From a checkpoint of a small mixture-of-experts model trained on Wikipedia: vocabulary 8192, 69.3M parameters.
Below are experts of layer 2 (counted from 0) of a mixture-of-experts language model. Rows are named router (the router's row for the expert) and show model dimensions 0-255. Each number is 128 + 24 x the weight over its row's rms, rounded and kept within 0 to 255. Numbers have three digits each.
After each expert's rows: a language model's description of what the expert responds to. This comes from a sample of Wikipedia text that the model never trained on.

# expert 14
router:174071146120121131085136160150117105111093137099132155130147146118132119107112094142089103158162075132139130161159121092136119130125075116116116123133117082145177081129124186128108096138133120114093088189127149152115098153124103108117144116126119164120141157135146149132132133134126163065123118156110151195137108145141160073141113152134132145145130118141117123135122125120124089127146142163169114127139128161130108112092119113118120145101135111181157094140146137080115181116140113156130145126140097162149101118146159133174129175081147109127139066099124118095120160120123153149122087125148132125149120148134122090151124106169143135148119103124141142140130160160108101111134134106108159097123149103092108102154151132099132103144131155106152119130138145126117100158189120
Closing pieces of split words, often inflections or endings such as -ed, -d, -tion, -al, -o, as in charge-d, fric-tion, Fiction-al.

# expert 29
router:135111148127114141108149150161138116095098138091112173099132128141127121132145161126095144169146059105139105142141114095160131129165089117133134089181155143130174112124116145094149092126125115119130069142122128127123139176191147132114126158120126164185117150137118150139070153128130118132143125166128140165153092193131133115124121212147126138144121122131119136146098131142139138111140161138137168141145132131132106145069118071132149119114089144134155080164118128145121173120109144143160105102124128172123114110112147120158070175136136124097135081141120093125112112163098110120105096112154108155127105127131131118144155115156108132109121129134183109150097124131136149147133128148139120141100087108112149147167086133130161118100132113115144127146145115150119112135169132
Single digits inside dates, tables and gene IDs, and final consonant pieces of names or words, such as Wis-ch, Flan-k, Bur-t.

# expert 23
router:121102142143167154081108121141126163151085167084144119172125134142135122130123134127120123156162104114150148169133089109147108147136081128133147102177126129126118127167122122103128107125108140144085122110141151129128175183193096137075110153138105150155086194133092119161119183121149163105111146130148107159140122158127152130128102168119139149160089123129115141149148132125113123154154145142112109129131157155135121130096136079097111125110125144164134126135112127132105162139157151157165123128148114163171107057127169124165140178116117141139150107144115096100152102114141128174109128129138115154154115146109126099121120129166108143115141115146159116121116128137124121144138129130117136127104137096104175100142132153153189135141144144066125139102138104150133112171135075
Hyphens in date and year ranges and compounds (2006-02, 1995-96, month-long), bare space tokens, and opening quotation marks.

# expert 37
router:130173152146153164149109115121084130112076146102155155122136136159129118147071143098137161141146097130142122121172134106136125172133126175122129094128093134116171093117139125126143107141088085115115122126092179133159117163125091137135119135107125126173150166171098112141116178131134113079133145173134122137130109143149143145144156154115134122118132126131103086122128101119112112127169133130117129162112090153142116095078104134131141146125119128134161139137140113083113135093135138135114061137139130116113150115091188119124104136130117093096116058108149131107140151127148137127105090150163096128148098166082115128127111080169106146080121134148113111090096146131143119073145139132137105166098094118112133116139130142137156111144109134117146130101128156160155118178159091
Prepositions and line breaks following verbs in biographies and research descriptions, such as focus on, worked as, graduated from, such as.

# expert 60
router:159133145130169165114117160103083173125083159105171110112135137133126143094111156127098128136127076135136117162132113056143100169177132107135101103151122125156144076114119141104123106116088119127117120112114140138152146156135124180127093157134109137139106153192124143172108154138105139110139136120105106124124117145152157124125128162115115158134121154071154100150125158171082132129118178136115145156139119140122123120101117083139134151131136126121114090133137171112108174128112131138127125128130111138114129105120155172185112156113150125135134079099134114141157087137143150149094140141152095143161149161123089110158100083114102093090127092112116121114082125145133172092126106109123121137099115109138159108146146113126170158086103151133125155107109112130143105176127101
Commas and prepositions of, in, from, within, during after nouns, linking places and names, e.g. Rossland, British Columbia; University of.

# expert 15
router:162146138108127140127127120123087133078076218118145120110138121142126148138121162111127134136181099134183080136158135128142122136160110140110128146152123175173165117151136148113145134173055143116145115138096158138140113160119142120123147128085136128144146159182090137152121141138114150091142130148092162161107099169136146106133123136134112095128107140138130126141128145111121132138114141121113139157146111097138127097067107127159156139108108124146149117116112094117092169109134162121108069126134119172107137130114146146136121143126146171131120116127126115111136129118144130118093106102161084145146124174079108163127115096135147122142144138111169094069110138115108104129133115098110129159092125092092116122158116109141152133127128116089132105108134161166117126193178120
Closing parentheses and semicolons ending a clause, and finite verbs right after the subject (was, is, said, announced, would), often in biographies.

# expert 11
router:154130155132127157141120135121122144144101136117156117145127156104114116141107113134109167115130057126133119147144107136150158121119101090121115139136123149155140086157146162118139099168145117112126099147122169141133100151162061110083096130146107107118138160138098155135106148126140153083129152156136094161126112145126127162149067188107148113128117145138118137163131117098104098111147156088114129110140107131137123118082124113137074141117125117152095093133148148141141168135119160124153136113099106148117104071145162129128082161121144100140153106114095145133135107153108145109131111163160091198170124127151112132142095100130190128207163123115116154124122118154120103137133141112131144135124096091095138103163151129135152119127107120130155121127166131110147111158182086
Word-final suffix pieces, chiefly ing and ed, after verb stems, as in host-ing, consist-ed, plus middle pieces of names like Bo-avi-sta.

# expert 12
router:117123128129143154111161153136116107132100134114126127143125092139119123120144119143142117117165085069139136163146122075104137143118089120101148150156142159151111095152121143072143116102142116146114137167146115102118147162177092116121164117126111140122098165120092142151163108158104141080086148112127083154120129156095169110155103186146124081141107132121093126178133107141137099140130155127141144125130125146109126073086122140107114107102087096150145122115143172137113128110155158161177128120105137121146114073098173113119099224122135116155125118137127105129159134124108167112120112142150102128161146143125107121165091079125103123151140114134130120149129139118127109098120159106113120129154143088093147151176140107103139124102122120124117166099116115089153098146148127
Word-piece continuations inside foreign names and places, such as Zardari, Moldovan, Nizamabad, plus digits 7 and 8 in table values.

# expert 34
router:150126121146149148086140115121105148133099159091131115116102161121117147118063116132119160142158095100165106137149106096138114121107140114138130137176144135100151099164108157104138123129080110080100134155140147119137161171116092132129147124133155143157109174138160130114133136104153115088090125163104118150126112171118135096124125160142136118122107122105094133141095103137128172143142137101140079147119162119147132126087145161166109126143097134158116120124117133112133163097105156158147074142133135161091141099108154129116108200133108149158148138107128121099101108128089136171094128136157073124129114163137145109135133071124106110139094111095160142168114145155127118123075104073137151129125136074090102115131152130117165104137126121101132135113127143099119095148184115
Final pieces finishing a longer word, such as -us, -ary, -ne, -ed, -er, plus digits in numbers and sports words like season, match.

# expert 57
router:078115121119113128101149120075140105120067191086104164153097096155085133114098140125165106101179075092114147149143106110075095109153146109107112140191112139139098108150146107131143121166138082133125123131093125140125132177142147169122100141135119151127161158127096092164155142113184151064118124101144148157131148160133126146126080141108107134137114133108130122128123159124126130134134124138088149128117110151121086108057076109105097143167145120142137161153140129128097143115149116120146120152126096130174158127123133133158122140139133143160117116115112108108128119124128119155136057137124096175120126132130122144133149081131130122109139151125140124108118108137168104124100157144165094156152118123136131141152108150142136136139151115116131108091113145116159136135111079
Pieces following De, Re, re (De-b-den, Re-form, re-pe-at), sentence-final periods, given names like Robert and Michael, and apostrophe-t contractions.

# expert 33
router:157129156101140111115146158129103137135076157120133190140147118138149163141142123138136154148147094124158151162171111101116137135138115136114127119146100152139153115090141141106130143123110151099125082080139133137160157161143138143104103161110142129156122192126081133163134139109115165094117156167126154183128124132137101111118123162121094087151122123116114127157131133128122139110150109133149129145150122130143124095090110122118126142121119121117186094114157120127128133109146126173111094121133114158121111097082214097112112167130150124131139074097081121120132090111143123143120110120136119178120126128142127069136127127125142163130158104133129120104121124113104129134146156107104124126065114124118130131173141119119146105128119146090137144083110098145129060215161115
The word based after a noun or comma (based on the novel, flash based), plus the, this, that, and year digits in media and album articles.

# expert 3
router:112080124128143141136129151140119149113086182111142135103135146118114095138108136102104150132166102126166145164164129090131145159114139091114130119165096143097121122156107174130134089140100126092109090111148120153130134175163127106128137122104112122127112155142124126178142147082150155075111144166112094200149133138127135135126121152151136100173121116128136128141120149104115122157145143170173138170121112154123109142087107091125128169139130151143118139164134141145111153164158176099141122162072124165122139107094173156153087155110152095128132112153119133138139124144137134105136076134150134158186146145103120129131148122162128117132128124161145128115110133139105181139093095102120145115113120131122125090148119148132147163121158147131098169130162119170164081175137101
En dashes between numbers in sports scores and records (19–16, 6–4), plus opening parentheses, quote marks, apostrophes and dollar signs.

# expert 51
router:110080135143148131118161135138113141116119163096122133152129154116115151114127096164150110171175086108138129112135100109106102122147104146140105146173130124138117108127163151081161106134145116114128128124121157139132115188157121112110131189130108155152076188118106125140151135107135139121134125076116091178112137179148153096158105153142129142146068120113132137162127154122150150167133160118126152123119152127113104117084107115118120112121115130145095136137116128141121126127122118157142118149082102153141130085105143135121182183119123114121131124149135139070135118140135170181119111145128110169149141147079139129165137058161143164104156131112142162127093145126112132121139127092171096096130119109128128107155132153106135144084153121107111124089139121154131082148161077
Middle syllables of foreign names and words (Ab-run-hosa, Mc-Qu-illan, nudib-ran-ch), plus digits in year numbers like 2011 and 1980.

# expert 22
router:151118111139144137120111139123114158097092170101162163131160139100124138153140154125139138106163082132150131148156125111145111142149118135126129118162120129155123130153168100085126109084112117091133110137154135146132155179179121156143129131108058122096098187106097120179129123134125169123110155163136093175114126192114128137099101180129130119135118131113121124148130167133118095140146164093143147124161117154137137136097121108123120173140141138173160108158147137150128146137145139134135121134116130164119108092100172120119107206093148120147073085113131147103152123111124148145110103127136115161173112133068137143145101111130125109145138151096121110134131152127112117124119128138116129091105154100134151091131084099150143156125128130100110123110126091123145112210143115
Line breaks, table pipes, commas and hyphens in lists and tables; also In or hyphen inside names such as IndyCar, F-16, U-Boat, and month names.

# expert 7
router:125117141106151131081139146121134172119116144089139148141164118109148109117096106128146127136158078077141120131126081093128125110123106107147084127160120140158173104129148144111113085114085081094128105136116133159152119176153129150102144132126132176141097194137126149177141110137165150102109111143123091171077134182128129102148085179133100142135098155122120139124127145159131141130174186107119127134156088139140118113092149124127092165127104099138103119154128151107130160130144149119140120113115104139116147074096148150158102153091126100133116110143125123089118087154109168121142113167139094155165093141125093138161126111151119136123137121123107151145089137136130099120122196114155108119138123114116161130165149158127146126103158137111124139116169098141127128142159123
Capitalized month names, place names and first names, plus lowercase air in military unit text, such as September, London, Street, air defence.

# expert 10
router:129120120115138142135100152090127127157098162118134146120105165139151140118114108122137146130130068111129172151180097095127127130135112130128087155152103105115138106142131156123130120141143138119115138121097128164139134173168113135099096146124116117123102190150092142135179158130137108039127143113159116142087112162128154089162107175129125128170122189128153114165119157151144125148134111138128131124113101143146092094080118121098134129143131117160097151109164118133116107128129130116151123099142138159147134121116161122129150159142144118144092104114108143115151128097120181127116080112176064118143123129068067114155146076128110122120141099108119112103112169141102122098143131100163109117125136113097154128127144111138119111129119154100177159117146105139152128139178094
Middle pieces of foreign names and words after short openings like Di, Du, Emir, as in Di-ó-sgyőr, Emir-ate, Duch-y; also of, for, ended.

# expert 6
router:148131135107128174088162150126102144121093138105132174121155084172136147114132141102149173136150068110126159133127129074124051118124104132125150141137132109163148120156155130124120106119129114111097103146132149126120167159124147172129124127114103117140103190122095170160120149136130172103086135147146118174103113143137120100142082168143118138133129092124117144167136135138144111109154142114108141105155101092132130133099117166132087137114094092121151124137156145118141148138167146154140112141103112160148138065136145148136125188122114151111091110147130129122113123133117134091135109132125094156146141118093135114116115108154116112153120137132121129138105131119099134100127165141130102090149136116113176116164060164141149122081121137100117161093153093143096124199158128
Capitalized words and word continuations in names and titles, especially month names, United, American and York, plus pieces like Clause, Liverpool.

# expert 13
router:128136125125135117127116146126111134127106165097134153148156115128080106140075143105106142128126066059153138167145132116174122138157152123074112086157147137117154083144142120110142115138117112113144092112147105142192122186148105137102096155090150138155087182159105103158097119094143128132135161151157130137113109151145130113116101149099114106134101150127131121145125113126130153141122168145116159145152098121140101139073099108114138179185088131150151109157123145149144134124107167150095132141115129131141104103109169126093086141147143141138070146126116167145143140117130172122102123122119112149148102127084132135117118096132130140125144175110166093086117157128125163132166141140126123129079140137122140109117133137125138119095117124113135122158120115125123073154158071
The word New before Zealand or York, plus common function words and modals like was, would, can, and pieces like cul-min-ated.

# expert 28
router:149108155109129143119143169124123141122103135117106150139156111140137132090141178085122158174183089087172097135160103099147144120137077102119119088126112149167132118149152146090118147128046153131120111140112147130142143158138136134109141139114157152166112194132108161135135152119117144108142112173115150161109147140125118103140115136137118112112107137129106110132090138123108133138157158108115153127121156084170136121094127098154104149122121138155189091102126140123117179132136156122124086120091078159104150086106159127138120136110152100120120102139120097124100130129127127118113110186136091177156111136133109122133133091145099136104134109140173136123131146138111126124118133137135127134114139140135159143190132164105136137147153147091134155090153127146116105188198119
Common nouns, often heads of compounds in film and TV descriptions, such as film, episodes, show, crime, water, machine, footage.

# expert 61
router:142113148139130155095140134104133096114078171095151162136141132156123123091160118139118171107168087145147124144140116122135089144131101121109158104144119103156148091132160110101128107119126121106118127126140141109113125160155129150091154117160122143141104190120091124160147128084101181080110146149091095154120096170143155123176073176140102139114098131105108132157135157132146123138158168148088144151144125140167101119093114090113137125112108101125153113152119107115072157116164131186147097144113097140163145105116159149153110149127122122143114097127118120100125151109113147112102111126115098148165080154091126129126111132117133140143169118113137108136120141154099119086154104112147140100129166098119128140155113099144123134088102141118137134087105081125156093167177134
Colons ending field labels or titles in lists and releases, plus common first names, such as Label:, Years:, PAL:, John, David.

# expert 46
router:130135120113123106086152128110130134144095198104109125131124144117113134142087111140108127122123103087171128126130132112122129144173115085090110128217136131131180062103128125114116116112119130126119079118101096155143108203192132123133082111122074121118124149166163122137138109107133128111105146200140091157100148138137155088118110152128127118126109180083106138164122127113122132117162157138110119127153108147162089174054121125137118137123144119152115152143165106147124140123113163147091125130133102157141117148103152131167117161135145135128126103144134131149134114147133111100074133139099074164125115142136136116110157112139127161166152141153160105103133162156156137146105145131147140140149124119135116105129122121144143126124156135100155141146106105107145099120119146
Articles, and, and quantity words such as the, a, all, one, same, especially census sentences like "males, and for every"; also mid-word pieces.

# expert 8
router:134116141106139132120112135123097141146095172106158113151170112106140135113095117151137134084131097105131161137135116109111119142125117108135111154183105115120161131141110134112120118152119062120139118137107134136173164166127109141120090154107116136120151160183128112161169088111151133067116169133123111152117120154123126128132104180136155135172125161113121121163116147112114115102133140117108141133148094153135123079062107077105122169122125114170090090162098148106121140130138128137155136130120109127105120094112153171142078120139117096123153144112081131109158110114120134125128092133157097152180113159130080144119116090122104112106196122117102138114127144133144151104124120134139109162107107122085118103135105121111155156129129168139122156105114083143162106118167063
Relative and clause-opening words (where, which, that, whose, After, There) and of; also mid-word letters in common words, such as sent-i-ment, house-d.

# expert 58
router:142108150093143176085162148085099126086072150107151151132139093128137124089161121134131155146158098105147132167128117091105080163102097147105144146159096128143135122150132151086124130192125141138115123135153156125154118162137130165123134132119128127129084163125095157153134123110133150104122106117093131192115153175124146101147093164161121146137144117115131119124106136140168129101107154120128134121124112170167114111093105121125105145147105109156129077145142152097116139099160136133145107125138115134093164108083141161147136131135122101146116127155108132098125138116097120114079117115176135166171101140099104136127141093103114138090131114119127138120104157143078164096149154110149088111148152093111122132165092135099132163101132137104133165102112133132111121183175110
Common male first names like John, David, Peter, plus continuation pieces after Mar-, such as Marty, Martyn, and -ring in requiring.